Below are experts of layer 6 (counted from 0) of a mixture-of-experts language model. Rows are named router (the router's row for the expert), gate (a neuron's input weights, with its number), up (a neuron's input weights, with its number) and show model dimensions 0-127. Each number is 128 + 24 x the weight over its row's rms, rounded and kept within 0 to 255. Numbers have three digits each.
After each expert's rows: "comes after" lists some tokens at least twice as common just before its tokens as in all text; "mostly gets" lists some tokens that are sent to it at least half of the time. This comes from a sample of Wikipedia text that the model never trained on. Tokens count by the router's weight.

# expert 15
router:130104120131174107137154155120141126139087149133112098125131139130145103131126158147133183137131118139139115164126107148103123102111124145136115153112167178121142105110144153165154131159115163153166089136071072123102139167134142132128121133099093152123117140105149182098113154144160126116089101096178183130139144125115109113125137122116137095136088095121088110131126129066108123141152
gate0:176141136129140138140135134147131133142092167103111152148101130077135134095122141116146115144106096126164135134123106172141114171109158145139115122111114152160128115107095126141135083106104156132113114128130141072121156150191169120138140138157116136115118067096127150179096102154133154104167099117116126131125131163101102157155148087164140110122131110126130115120143144109153184176108
up0:123108154132133181140130117079108122112145139124119112153168134165155119154132087155136127188151121142124118149120121110112134095100109078174126165170121124107150127149154093130200099121140139147132103108147124154115069121104110137161135122099155151119157148132135095084162154097151152115079152154136121139140089096101135136127135179107104130123141116146130113139128135119097109110141
gate1:149164093122129121144152185110193128136156144149147118116094102115143147106132085088135133129181127132127181126112101124133110123155132150090124112099148134097091140095155137152106139116094170162152162115146118133133123140161121100115118125143126107106112122135137096137096135155131131141125129125142157115139100141158160083122078068117116108148142079130109149134081099100167120153129
up1:108106127144124143172152097095114146135111123094152116165136128161124144135139112098105111134102144107128124154092124105113140159124100148170108166145136115090096135103129129163120149169134136123158120148118093131138132127115118125117127101084108106100079149137121158136132126112150130124164137122150128107103144096086133086139154061143168158189134102130147141088193084162113120103118
gate2:169130110143117143153099090178125117125100083137160156108153148138177128130112155146101130122143151119130085157179124157136177092096139123135106166118166120080148086100152124125140136165169147141126098158123114160128116130110150168117143122140154123102122170136091121148131130137143110107110138118161122124089171148133122178164148114103111144137166104105115111129160112127116120162154
up2:147163128152128118109129142134078117145125118103105117108143175147101166134133141092149125106152130116142185099123144136147130149109123126101073102148112109157138137157117126139084154148081115136142127136146122117083151162117049110143141145154114126145115120116149109161128115160093108135117132179121142083130127139121124222108111116152138124121160144150164138128131152107125152154126
gate3:130097113147135089135107111085116125119156109132116109138109128114180114172083145092124127126093110119160106137173141141097136139108137083125143153183127152101142108144192121120149168123111133123128185137130106100086177116112109123122131132117182140129131153134122146109120136120120146148119118127121060133115094081138113166165148160125133141112145153159115141115086118138120085132144
up3:156135109166128110126114111111127141131153151136089102134097133123143120182110137078131123148107076105158076148168137110097148136131143097138146131187143148103154111170168114130133155124113105119106182142125112078100163139119091129121142101131115134136134130105119149116103150116106152167121129172106083127132101108127126161161131175159140145117155199133122144148099123133133126135129
gate4:115140137152117124158121101133119115147147154124077103168182111160136089131157146117167117145174064160183186137144143109117116134127128119128140114118125140148155109134135110152173114138160114095116102111133140110125127095138155125116178113114138125127152115118120138098100140112120126141148139084106094148143138090112109116104155124146136155086125144173200097096120107097146136126135
up4:099136152147101118088111110151144165119113179117135190122104108131104153160100091141119119135117151130070103104078122122128134127154109141093099077137128126100145129107114144164101122088153149137145154133126161111147106108082124106068101130163111113131112108125137102160123103145152141131113119148117132092144131147137172139113105136148097145172120120096081150135101101132167153132127
gate5:160130134142153112140130129131088165115170155143105117112138120124154133162156143142098105091149153129116159112121128112168130110153101089083143106112152137157139167144121149112123123141152109115082161130129107131126144140098075126102132142140098131115143105175117112190189096098123117088121145154132133134116112090157131185143111121165126149058138118117161154125153131124148114139143
up5:088146130123103147115139111123143124137103092114152153140098132124092133100118113101146182170111103111128094134137139158099145140114170136182111137139110128085115092119140105153131137113119147130155094127129153097117103106165153110138122101154169113163103169081127137093107162163121107165135107111123103121111130126100081084100157137111141105199122139168116111104120112140133141129091
gate6:138151148091140110109134136111154128128145142135137140131130130161111142131115113171128151059104115109096138146100099158161122133105134056151139120131131150103135114128131148121153110107116145143097147143098134102124115108174145132119107082130099163214090107117141130111159165092163178096095134111152145137164154133144141120136115123108087113128121127148102129159144097141117173150110
up6:096139136129125118167173103124128121099135110130157165123116083159116139146141175174074109091132172186151130122107115098133122175178143113165097115114105123114111123122112140143140087150122128141125127105113146135135163104118071110131105127098121159131113121132117103094107107144158152096125116113138104101147080130115134113126126129112159155125073112145136144157160101131119114070148
gate7:106117128129113153094172116187109125163126117089133100116108140136120152133132112111083134123134101096104113128132118104160128134104151149089098115159123150139130126153106152125099168096100098117113130089138134096099134114118149145109128149164112096100104096084117113102103138121099137088107108143081155111183091147116152144149135098114175127144136119069114131187097134124141147148107
up7:147092130131142142098171114135116143118113103113139108127119148162152131145143158128108164123146145111107121113094147096179114113115102141100099138174098143122127126126147181123124116089100135127153126095130121093102152128121136096123128142147106122124131121084092139099144144097148136092086127115088160113133128162079139146170117093079175123141119109107100173199086100141130126148116
comes after: " |", " the", " a", "|", ";", " and"
mostly gets: " pro", " sub", " cont", " con", " mar", " se"

# expert 224
router:139103145137160109124131169153148144135113107121151138121111150113102153139139115112093120117118098131162109140127160133103145158117181120149138106117096151130129121153099138126103127110106148109115123112101057092139189117072130157156167157170134101122110174106105134145093107146122105117121119149123142108103119145131134140116140140133118162106153109107113181160124102152090186072110
gate1:116100138157132135082149168116090139133136126105145153117117154098136147087159135157077111147124118145173165120140125122143178133164138115092151137120097138170109147132115135110097077091128159130101084106162103139120160133121139155110163142125124125142139167098091095161100089103125138106102145130116077121133100110113134147117136123133154140101116172088124131132163130106168103131091
up1:097147132136112118164095103147119136126128156127133124122124133127092109149143124189122054136114064111129163121183125120171127141136084140106102117126107140157144150161128115135140107151149126120086134141115162129156129091145128128148144098125154121090125116095121126167118141121134107111127126108125129149103144142109133122092126082133120046160158092109134102126129131110116180115073
gate2:131104108118130150097115120109115118185106146117143084116107175079120105127125098104110079136132132091125073167180127150155155140131100145140156149105104138123162133159090080115133127089124071138115144186099125140150138118117150149122113131128116113134100123120126180119128106133139114166151122157103121138107133100180163098094134141099112135135127119136147151136102139135136121173101
up2:133124092145105108109161143134110122185065181136128115122148166107111138120132119124147098158115121088123134145143070128158115159163096142147160122061087123132146118145111084136128127091122059132121121193094138141098129136122132131078126103130105115137104109112133174122112116128137107141145113152114173128127105104126152101103123101152129144116138145133160110139116142147135115158123
gate3:129086142123146087104095136134163168166104121130124156161121128114135120100194160125117164152113128158086085169105164096113066132104148106101122162148161137138111171126118131122152114116119143145144098141142100123113144132159098122140121149144143097144085098125128178137134122148109124153168158119133127143136126134156103159119163195119125114141129091128139098123171132111131126114122
up3:105119127187119149132117108108133119107160120101141085084112163093127074165143110166138092098119132102113153146099119147154187140126122140160135122144132135134117114149133121099136110124104115132112149106120127101153139143109148147132133117109149188104183157117146107145123167108173128117113095108118116085084142164166177124096077139146104153121134126119097162153155131133116132126123
gate4:139106112094140114110150091168120134147168147123134108125089064096123114147141129153121137130178127147104180176098125107097143115140095145123113121106161128141148155155162104106151090141116094122136132157114142130132153162121105128148120130086168127141159143131132164136133129119134089163189122137122160114110181155081124171162118096101135104162151098144124146118134121114126136102140
up4:150143106124136127116145141158129099105139142157152102112136076166088113178091115112124167149170099146144151116167150140102126101136095139121115178095141065115122107132160105178101085078123139130137178120145137136112117111129111127135151133159138113145113140148163133144126108170100106131173120120136076130152155149113136143159129122120121101142136107172089140105093113130125152114122
gate5:174117068093151113133154131147127134141100151142119132141136099147141163135147117117124177140132137154111100143119129124144105162153142127112121143107157117118141184143151130147125165126152147094116164144132141149158165078138154118174116089146135130131114139141160134145089154113127140113124132120098153179121127119154061145083103140110134122159167118162152129184126111128093155089096
up5:108105122142122115133136124134098053147122169088129099124078114084085120109146133087128095153147096146140132128157135141145134104103124140125107133132151152128136124111181115140145085182141156135118116131142098095124117120085136113125149171115144089109106114122139134138141143197148135150152147098155105128083138133105135097138111088136091146169113090152111116091110138126111146152152
gate6:112179126126095107110126090116135133130119126103136113159098131175116090131131169132104104105149122139130120160124137075072118125162114138146109123183119141077143130144080114176130130149113101166139098125143165169127109091174153107133151149115117128137152149118159164122135134107093133135135151147109143154101125107138102106127134173136142103171103142140130143108121152080137106143180
up6:137102139080129166117147132096123121101131116115123110085165144131124155163143150148142135128162166108125112111094091153167155130149131127136124149110155127109118113099170082086154148138121172097131140131116111124109147178068128102132108126110093193098139109123140099112164169106117117120148100085151135122163118164118160125102102113151141134111145162159127130147161110138164127133105
gate7:135127113119099156154072129142134130145086146113128102154106142131128108118119083098127153134129133166087132126065155104169110110124162124148088140116140135108120147119095150148186101127123140157174109122173141186173126140135117134143129116121137111165106155161159153152117129162123095129108162172110116135147131142117068135110128152116101098161112104116154140150117128132099146142163
up7:138150108128086143150085161109110122132132157113110113151095177113128096109130095088124142130101120151084114105102162120165098139115126119137090161117154155128096122108104143120162093129125129184127146100155142171148143141148105150137144101123152111142129156170168137129106125145110091137108156167124113094133108148156095095067099157137094114152128097108147155155151110124104139144153
gate8:133123088149140085106134155146175121117131089121139170130176111113144120127134164164126083130100175128133133092096143158160102168152145148094128133131117156151135139170144153129177101141091142111147088128117115120109137108134127116130109112093084169140184106138115093154134114125154133110135098071112123114090136113122110140131154147112112146102135139189114118170160124138112125131133
up8:133157181129123195139108087088076121125170157138111079144080134141131145156132133147112160111151132134136136115151132116088159088114125131151108134113132125082110103105098129124088132115168134162124144116135137124135119159146132129150134155149145083133097165147138137116104116109074092160102157163149093144158100151138125132138112098166119143133097124088160129124155124134157100133125
comes after: " |", " sq", "0", " ft", "5", "6"
mostly gets: " km", " ft", " cm", " metres", " mm", " minutes"

# expert 160
router:083117169149129145133128129125122117106101128138077132119116120116115123117153097141122148115112099144149114099104128129073091131161095119123099110104111151148129140168124129142122118141122095148152073081139141145109113134125167096100107135143074140105098093095158163096168138117088149152124133068142100133155110133152167128156122106092142107122069101129097146158149152131146114139152
gate0:155073131077117147159157091158101104146150135118144147142149171105173090142108127124133133162123126121122129139153136130134114110153095117137089108176135141152169064133103131109090152145128084120142112119139162146091101153133131134112142136153144154135094135128155151137134102130096122110136146119104144137054115106119157108125140140094132144108146147128164138167118147082128123100077
up0:110105114102122142106164132133134110159158191119109159111127103125142132156129104131160148141148086102063163123116132146124117066119080144096113105182115124080111159112118103082111136147144135131139116125139128096124141147093150116145131130107111162155135171137125139166127104135070133167111093132101121088124105136154129116131104175130093099145114105125123154120141125129165126115103
gate1:151142121146131148150153150078128103146098114135125108107170093119132123118135088133138166119152109110166102134146095138135152132110128115133147164093158149138071133116118118143155153141140109084119105098126146158163120108084101074128119136140148072107110137117135104158130158161107132116147176109120099163134124142116155145135173106140165124182144124124171105134148147136088138173154
up1:096060127146128125106108143101110145092130175125150136164072085145132116113103108152193128109161116120119139108110129121160142111144118150111157154116087113101113142123142120116100090142137130136174122102140105120116143159193142124160139100102192129102151138122110142113182128148108138142121126143122139102104142125171141115141118141149101118137129108109093156167152133171107116141132
gate2:138133129092125155108145098100109080077138127150103151158181083127163104118131112129201118103136096117141136111130159133136130096106111130144106132153151124152094140147123155132168151146145135110144164103138159162108112179120131115144121088122139097095140113118139131144129124148084143159121166110113131119134137097136171156160120175134160057126112141143122147164115116122142155140112
up2:124123131146149124130119132142161155121099107133108112077087186078105133137113141139096116118116146153047154120114154154136132165155152099144132118103078108096123118060121103153103113095125131156101153136120104084146124124152143113117127136165098114140110105130118128129111142128178149143120142147097152111118128111160091107120120141104097155120101104102086142110115171150128133119158
gate3:171126130109147128138117175122126114143094143121095109169152058132135123142111150125090092111139137086115128132154139104111123104115133142136097175139143073126104156162123151133159135154120185138143141119133125086154123082121100147116145121117194115132151165126114121110156171155099133160102155110126149145095126132117111129089132132111132140124139105176144166115129101111174100145145
up3:178144095107107125141137139077096149109122124137078155161153115134119114134121127114115082125126136163145126128083148131113130120107143138143135153112155122115098118164139129135188152145141190125163135172112105168092143135151120113120139106052144137159165129143107145122151169095129111137108114110115131152136149130147109123111108155149165138160102135155169111106160118154116166148162
gate4:086122122119145121115086151134114154138181129118138128124105088137104115116119173154112099123126142147156153127111134134176132154145103146089134126140136104132103112130170068114147138117173166125084153127106082113147130130128121126183148105089117132098095112120131129129126151108131091096121118145129148111120134148124098153115148133174105113091092163048102146110100109145113163134142
up4:142090111133097108109143118125132117149082117160145130133133128154153120150155105133132167154124105103117087160145121118095160139113131119153098113146149161105202130160091180130108115175120102098160130157100136126162117108116124141121126147143155115125166161138077109146110073146076138138116134142124107109101107082111133129119129155094142126149163139171162099135149130111127095104122
gate5:148130148095123118141142113147151149151152154122084154085144173123122142100174162105124110099110169127140150135110142102102109130113132128115114151120097119127099121103113102134157168120054154147119108110160137152123120172167151120127061110151160150098111141140154122102130076130124104136119152130171093155156124128110079097110140116109133114141092141139108128113114094166121128097110
up5:104135133156113132158058174198161139146153117123086143118123129130122128112120118083124104161119135140120141122090132081127119122161166148147156185105126115110092127127112100155165166098104143099108126141102083143136136108183128110116105134116119159109130105144121100120153126121157153101129105139148127132177111102098106130128109135145130151155126137101107095116160101158094153112149
gate6:116143142125147167134160137107141090182116136109082165139146109134136097131128139119139124147144143095160154107114127116101123062121062142125133129109175149120094081143152107134190180156135108104136162085141111148098111174143120093139098158094162140121107131110121131146108123159129119150138170107113157150136135158153143126130130113134164125141120091147141144149129109132157154138122
up6:182170135092122139108140086133184142099088138151124168142156123159115122146155139162114107161108148074125130113132172133107134123121117168157098113116113133148122140107102112132168197148109129068168175134143091141112160122140126117134107108145158149117124120151120106111071113155153129120167106110110127117136138099156106137108127112137127121137128125146165122088142122106104141099126
gate7:130195143135140132119100121174132127166143146161072095141160125139126113119114110163162107112108131123093105122137136139145140107141156135135135079120153122089127116096150188134140115088137130140137148099116141114128092117167128118128098124162130092128122097094149101111136114146168101183127135138095105153153139118168142093149147141148127136146107147153146118120114137154042155128132
up7:125085134146129145132106131106144151124118140115137135140096099126113116106158125116159136114110155096124149095137121074117146063114112137111137156122087097138121162118134102135139142137105113103121125138153086099138153162143116101145105174118185146124158142148111152108139180147119130091139171131174130116113087113108091147112088135096131188091108129147126187138151123152132091129145
comes after: ",", " in", " of", " New", " United", " South"
mostly gets: " France", " London", " China", " River", " Canada", " England"

# expert 196
router:147124137088130122184173132170172132148109133168123130112094105131108159089135116140143095129123137140156111109122110147126150116101148158185124114160109155114158107088069112142091157125131149099136173152157156102134108105139120147124112119119118156111091142142135111122069133117138134089119117084105114139112141103089133139126125144162148120144145134093076148162124099094145122162132
gate1:125120106095131134104151154140063125136119090104173135133114174116124143115150137132146123119120060162160128096111126121149136112104140089128137137105137119113149144120141129117132104144136090086149151066149143143115184113076071155136148102112139114112122128143136109166101094075119085128110113141168140129128154136132119142132111120141114079163131103127118091104145083131124111145120
up1:151106102100144101133170178162075160113118109127177132107108155121120150113138162146152119121097100131167124103115124147152122089091144114149128118137096116142142147107140097140116131117135096083150187081153152117108158114104095164145115107081161126107110138143132119142109095106127069132126123124153145113134159109127116129117122117147144067159128133095114107139154076116123108137115
gate2:127130162114118099152069136121086170091092111138105140095156175170142157132107096129162129135125155109170126142152144108140133141104140097131157117131170140162122134127140148122100130147123112155109142132141118103120181144132125124107150086161130123133095138079082156165128139162116102171082109130129164158155142150105124116142088123133145128139092158129127134149111092139154092160154
up2:132142090137137145098166108145142113150200107124161115172120097099120102122113144123094126133124126149077138129119111134086128116179113173123096144096096071119150135140141124136156132117138127113160115105130092116127088126105121144160088145105110140097171106142149098125135108089129138095141164125153079127098127105162107150115151133121101132106154075138120126123134156108121144109080
gate3:130150134099121134157103113162105137160094084159094138146091162141151120151120117151119122107137085133101105115123114084184109094139093094150093112125073122101116137130107118144161153084157113148144086136104123113111164141119133120131083143176147106107144093117146129125104157108137118133163124132138161154118111107154128109181102151137171150116150107115154082127100140103115127152125
up3:142120161157131105115156108096131111088170186084170123161149137136111124118128136104138112105099126133127160162159171150078127154129158165122146160124160159156114143136153150133115085177111131088086160104168124151126127120105106102140158125098115153106116162128108125166151115144126157131093143138137090133116114144120118184129120136160090138135110113141113146141161107156128119093129
gate4:107156125117100133081142108155115167112113161111106142183130109101146104096163162112147176114138139106104156128108142141147097119120088132109162087150118126128134130113170133144106154109125151124106122142140127080128144159142142161124154115149102105094131073154167085135130165119137115140164111164144124143164108121110167117103077143094111097155147114118161146093116142129134113145087
up4:119075125119177112149140128115135117118133175164148158113101132126143107136159133120100161113134106171151141124123132109168182130133125108139117148110133133120087071170112125149108104120100133129127104131134128113122156120162096172150143142074138124120147107123145130176094124086117169123125098137118124111118115081098130128107124133169082111112105121103163161083166095118161151129166
gate5:103098125153104082113082103137088131154101108126140135163091118131133101137151137180160125121141145115166135115109093135145148124200092106084117150131097145115110165132112141115129106109078139184088123162099118139149126101170096140114122141127103135133149122118114101138153118146113148134166108120112133120107121138156104120128124189131164173123121134124127146139083137143102141084146
up5:121154088121162099129120130122148120122113110158115169124085141148127119150164129113118132105139120136101151112141141106186110130075127088139094107157117126140126099083130107151152099133070125148146129094090107169107132154170143100148068133131120082119142155122123143069138134116102113122127132127112129108137146112171180120161132139101131149087150147095123179129132149110103144134123
gate6:126118157099130115130154199151118108115140107105093102120145157100086169107099103135100099118126124121101097138157107130140080116140119109084126136105105143118124100120121128123119130085121100132106115097157120182119155115149108131128130118125141119100167118147155131142130151133115166080118139161116082135130133125158167138153119139142065140136192085095097122122158152130168140141158
up6:131125127104149117133126149156137133177154121124100104148142135131152147154067113178139104125150058175138089128119142122161136129121146172126094133141105146098157108134110146127074120123079150153111119145162119154133136122137124133134116145117125120081130128155162077139141160133101132098114110162134137141113104098111145147152129172135073149141175110113106186131127161138131152152124
gate7:114125148131116092106123125088153132136120162132127108119142147108121109180112168109127104145115133114088131131130144080122122127142143103114155162136119127109138192113121114111103118114127162170126125154141079117158105126164105132128102153139104140156110113095123155132137128151166122111172180122117126107112125129134121093111158119083144157084119185164099143104071181147116099120170
up7:138157093152114142103112106134128114106144095125122146161126132148157125079181142149110181087132147114148133154112143132096182131138122156124124117089166120135094112169139158136160116126124118100100103116104140148111152126087135087140175070112126123112137128143156147109146133088082167144102096145121134153138120124129125151150112158161101162146159125145167115127173111137134156134083
gate8:126082119112125158178119144120130109109103121132080166168131088113182097109112122097104100103103126133126120130159096115107127128111074107143106104135089148176131110133115134115105136137129137153174097132139171098125185133153091082119145125141132158149134139132138110152131132113103109163193118142161130137132123108147116181119117152148130130180172141117131126168127120134115139118141
up8:097093088136134119148131138113157093148098180143088160149154085127154121104088154099127156136105169135131097113137102107119158138057103144135114126134093123148137098129122122100145143138143147150109079172099152109175139129152116120122139126133137152123162105141150121126132169131115120092206157120133122114119100137116132149096139154111164106146161144173125151137121148113115144101125
comes after: "=", "\n\n", ".", " =", ")", " singles"
mostly gets: " chronology", " Starring", " episodes", " Directed", " Length", " Genre"

# expert 176
router:110126131088113110138136135144127110184104149157119105153164076124093170083146145090134130155149105158139099083108113128117140122116142131120147106146127123109126161125105100130140156112120095158160094132145151093183130117162096110105105174107109142160077115170197134128117164158133104111112107119103116163124163126133094126127167115163112126142129147100104119122137122120150113139120
gate0:144124118138116135110130176098122124088136128094088120163089089138110142165083117133094118135124097118121139114109125141130068103159106123159147178104074123104141170127167135134166130137141135133102128105169127104138155128151095080134120144115150063154130134127129118110130138179123148130142117104094127125132123120165107123132161119141093141134133084090121089113157105170135139147095
up0:131110113108113127127115139116129090079149124120111158145108091131168125130118164141100161132125131118068139130124149144116119080149153107133114156089097118128120114105143124096134108107125148101124157080140116100173128158129113126128121083128139085196099118118094102130092086177143148089143128121138103127146137132142082132108133115125111169114114101132111147079137116169160179149113
gate1:143142161121112112129121093104123119167098113124103128087128104130126136113141132108107139106108104180102104133155138150132170084122089119091108177149161119105147175135141131137171140095161137098122173168112092139114127089127116148145150122144095119141170107130127127121166119105110167136125121154141151149146144118140146087169140132121161196135129120122129091122119112174156134164084
up1:159128115131111158131091174119136119093142144159130128161094150152155096170101130142111100109157170078118166152142136100130108170124139128157143111126106157107103081116125130152129105159107100148153093092147155139129103156123134107111107124109141146090103106131113141095091117142155105111156154141138106109093103105102105146109086130107082114107121118137116128137110141087075147132178
gate2:111118116109129165089157140104115121089136148136146144133148145142117159137141091141133118135130130128117101145147155125115157105106159112095124130111072126125130141104119111094096125093136153143109154146135134129121127106116094136121191135166092168101097130112138094128128125151175139091099156124152083121092074157109132084121096148120131133167145139214116139119130108125176108156139
up2:116117131149094172110136134086159143106110106139137121118135069167123134131145111139120118130142177180154102148098121125133167140088100124131147079127118159098131146084124101127101107131078150169124118152152144100118116091106112126133188114158111104122135128144138121175122139129136114128099132119151140123142156125159193151121155151177106161165100134172126145140136118161116116132127
gate3:137132126177104097148137104135108109078096138140116126128139093132124141118146152131120114138111123124128135165130117127147167114130100126084107125167162135089109134094144115175121142106097150142086156105151134124135147122103172158125172143113172140104172131095139116148146134117143116108088103151139115117101098094194169118114112102130126131136138102074108134108152130176115087116078
up3:105122111089119113137133119125119135131101093100124123123170189102119094137129100131071153093127129130135103150130115169137126124116161131111153117139110104112128130130131141108152099102119080147074130122120103150129108162148108112141160119154141116150106114155136146174127077114148125197163156098115175155172151163101137150155146134094127125107111126139132109162086126134128150164167
gate4:145143148126119114111111109122108161127166166136119155121138227111155090143101094121135088119159128091110126141108144130148123178125119135098130146152129176092117153151124149108103110138091129147129158163177096143109129183131104125116146107102112115100129153128113193137146159137102081125108149114114119146134157133099115135127144108111133114111174153153149145113131145146148123146145
up4:100087120096121112134153125141139098155129149155153155156113149121138100111115185115214122141125151137130116146116136104113156155094116153107145135155104144131125113132084119104071121092132131115157127129124144142147119163169095116117132126119107136117110123123137158116110100131096130089113165137087107081116154140079111088153134120125138141108160174144105168104113117109164159166138
gate5:132133142086082124086146128151101164116167088125131162154108130118143137128160159179117157109132114117079119139138135119125089147120116110125118117139094143147132160112122153180136118118116105113118106091131136126146159123113103172131125121175093165158121100110140134092130089157110155118143175117133189123169138106162139132150139155122139155128186097095157112105145098135131152113120
up5:159134106171148129179074117097145112123084178126108113111122130129116082125112093095124093142158159115158144139141145126125150150121119149099140130105173152110089123122135090126116144151118120118117157136118106145111118128107148117130121117103164116091153149126110175126159146097148101146135088126147082123069101136104129142102114126104109107111062159156137136138133170156106087125126
gate6:087119099141147132144091089161113167136128144135132099075130134136105154138137110132131130108103109172119114114133160131156149110155141096120081170143108126127146151110108112156105113119129177106155174157117109110137159130128125142130125113110138046117170144121139098159095130059087122125129112134094119102140145128102129151157141090132108129142131139144105137126146131146072166160113
up6:090111098143127118126122093153099172159123166135132107101095113126096159123129105117132127147107102171110092113156124137155122126167113101114098176163104134148152177115101103169095119116131165091162157147104121091149156122143119154128140123125141062121169127112132096149111121125097110117142112133089127099118138149095148155153139104118122117128164135145086153130131116157099163175126
gate7:139159137139127120133153157140093125164121177092103116118125121133090138113096115117123113124130075141132109086124118171178097129169143131121159149176110122137129196111178124132123126145176131154119142129156149097127125136184088107106099149156076108169139119148138091129117173128115141126141128130147149133154112106171136105125107154123139146139130134111141143154094174156128154115150
up7:142146153115119178121122142129146110158092157116101129124137114154117128139097118115130091150142114108102126102134139152181077167129151128145152137140162114093125104103154059157152157123124099107092178123149106116145160149160144165108104143107099082130127085139136126106099156105139121134198144149139095121143125128120159125131117133096142122102118187136090147158111150136128141128143
comes after: "\n\n", "=", " Born", " List", " birth", " by"
mostly gets: " Both", " Dist", " Mir", ":", " Alt"

# expert 37
router:145104167185149115128122152146135098141123102148114165133141142126136129124148154117151155120113123149141126114146161130086116155137086113123086087134114171143128150136125087182141176130116108131129095109141135081126096153137122083061119142139117123137116123103144127120167140138135105112102135069152109165154130094153168117180119135113116120090092095124100145151115116126123135122078
gate0:125106150114138151127165157176159093133165132123106154134108147124162137133125139119150140129122081135127144135134118119088116122141108107118130123136126124173117141143124132149132122124173113131150181140133170182077161125162140103161119167090145148082106127089131177151155132096138151149135135138143103098134071125154125125155119107108141093078103098156140118125111168146125150081094
up0:159113123116120125091130110172150121111132139142142137144148132148165170142095126132128101105119120140121126124167121104154145147125110158075126187133101132153113111105121111150111052136134094140120127159137145150127167126089105153124087108112107166128135144115113082136143092133126140109126091129175164127105124103128085119129149171120134196121099171141139122122131171156143150150095
gate1:170170111126106124153136174114130080157151155106097102144122115115105142133119094117147103124143115145193096203113127108113103131130187109116114128114143146110120127111137119127117099210161105112122144136098102098145148119136123127112145192130129146123142136147119120121153166119112138153127096128108129171106130099109103119143147147114112142118143113108125131162129071133121111174136
up1:178153110122123150119152182106153105141176146126108110142110120089114166139139085095136125136134113130177102172114109125121082135121151127099115120122127130110119144099127095148146098161148085140100134108095136100165118135166134116105128160129097120137126144127126097143138151113127109129137076113134105164104134086147119093154143167129124102118131104094104157205136082146136121157114
gate2:144105143140128146155141090119147149145159117140114146177165136136178111135105143099114099104108145098163099138124081118156134119149097096108099164099161143117130101122147115110178137128131116073153147119131095155133122155176117104128134115092117126081111090130116109140152125105144102152098145121151172158136129119149142153126188129129131123112169085135130179120148146095106114165140
up2:138102112111117116141148080116128123142154129129117132134154129119152118120134104103124134129106139057155126119120096148192157139100118094117124102130101109135141115077125144110142122094121089080147182134115128165130104115152142114149142097197145114079114079085126162150104135115135186085123127102144153114152130116130116139127135116103145082151122140127106155139092149133134158119097
gate3:115086116130121156145124121140100139164156097170130132155157122171084145113129154148138111104143161107115134174161139132110112111113139134142113140128111128092154158145137150127139158134160111113102157157133085139096104092122100176114156161123178107119092105088132130165093106131127152134096141123100140097114125110122098127120127102187100099169115069162142096119130117139107116118159
up3:155139129135123130154165115166136089132102107147116134102150117150063140092115158118149109155101141138122117135134136096103056140135143159127111151140139159103088179151118105136145171147099121123135137129145125082080123101113116108085126169145138093129167108116138117101165138132085167135126141129092155137096146107135130128131109114152092153156107104154142097113092169148107136127145
gate4:109127139160121141147081141134120121111122152100130135130108103154130149127122118164158088091127088154130136099156106111111116113129129105155138163151135161078107132088133133143083099167171126105145147116162123115121147129116110146103124169115101089082112079120107097108149146137136152142144129164100122135147124110121138114110108063188124134160151133122100117078135142164078105153134
up4:134126099101119112136137108087113143113135105164152088106145145091118149152131094118126156155145179113128123147087137164125168103113172121128138102102112111138142123180100106092148155094096115117121122161074132163116121117152141131176124107152129178171127148167146140125096126106143118124131112109146149131114129160111128143148137170082151080093122128142145121156121111105173142098164
gate5:123129141102121108138157108152103136110166151175145068120117138071131149105167113138125086094127119159146105130144140103155131165102108074125088111127092149131180167120137115106113111168144090083117136126148140112085158179122153122105166134151121121135145150131148123166116156089115138136137116172135146130126121132128104090115178138109115160154123132135147105168125146112124137151128
up5:155131160146143114131135126131113130111163134148150116108091124082128111120115104122108110091097122128103098108165155120146128157118067108103074098133093137141171130114140075128157160175109095103120129116160149109099134192146131111090154126160135118094142165112136109136084159105132112124137158138148123142155156133146101096131159134108131124105122124126157129195105112119125139155092
gate6:113137143119095113113134165140094135114099127134118137149072119115132116141136115097119106125134148137189117114085112127161144087123157072106102131124125133144130113146156109146141149154152143060144168169116158109166108165114116101148153125136113103123104154095124096092128139115116121148128141108166115159116110140096180157096139098082142109117175133102154153103153111130132097147154
up6:093092122128133132117131109136137144127156128127108130125190148121130123108121141155122127124155125131123140124117136121108152104070107190110144128140123135124144127133063124125102107114120102164096117124136099158123127087168148173150157091130102168164123143135131117166112081157160108124117067155099140100124132098162105129123134160173125123158089111134116084122151123129167155083159
gate7:152096120125145140138111103153109158117126122138150136154132143146129163117149134139131119112094100117076142147183052162129138116121123114144121156159144144086103117126159097136120112126137108141174164107110154148140124119153117120136091150117161100146138101133176080081162118125105122146165099134098129129094109099154106142132180160126124116127113149111110168092153146114136067138112
up7:137177172136099146132134105143133077106163140129096120107120102156114097140093096174114145118109162157142134128122176089121076113139137156129116106130122129181141128148119157111118111149106088115144104107149131110082153130099093141103114121140092161094119129122115151154125134135114146118124167164122110122141121166087106114109128104128149154108131125135163066117092156148106175132155
comes after: " the", " World", " The", " of", " United", " Grand"
mostly gets: " Kingdom", " world", " King", " Europe", " War", " France"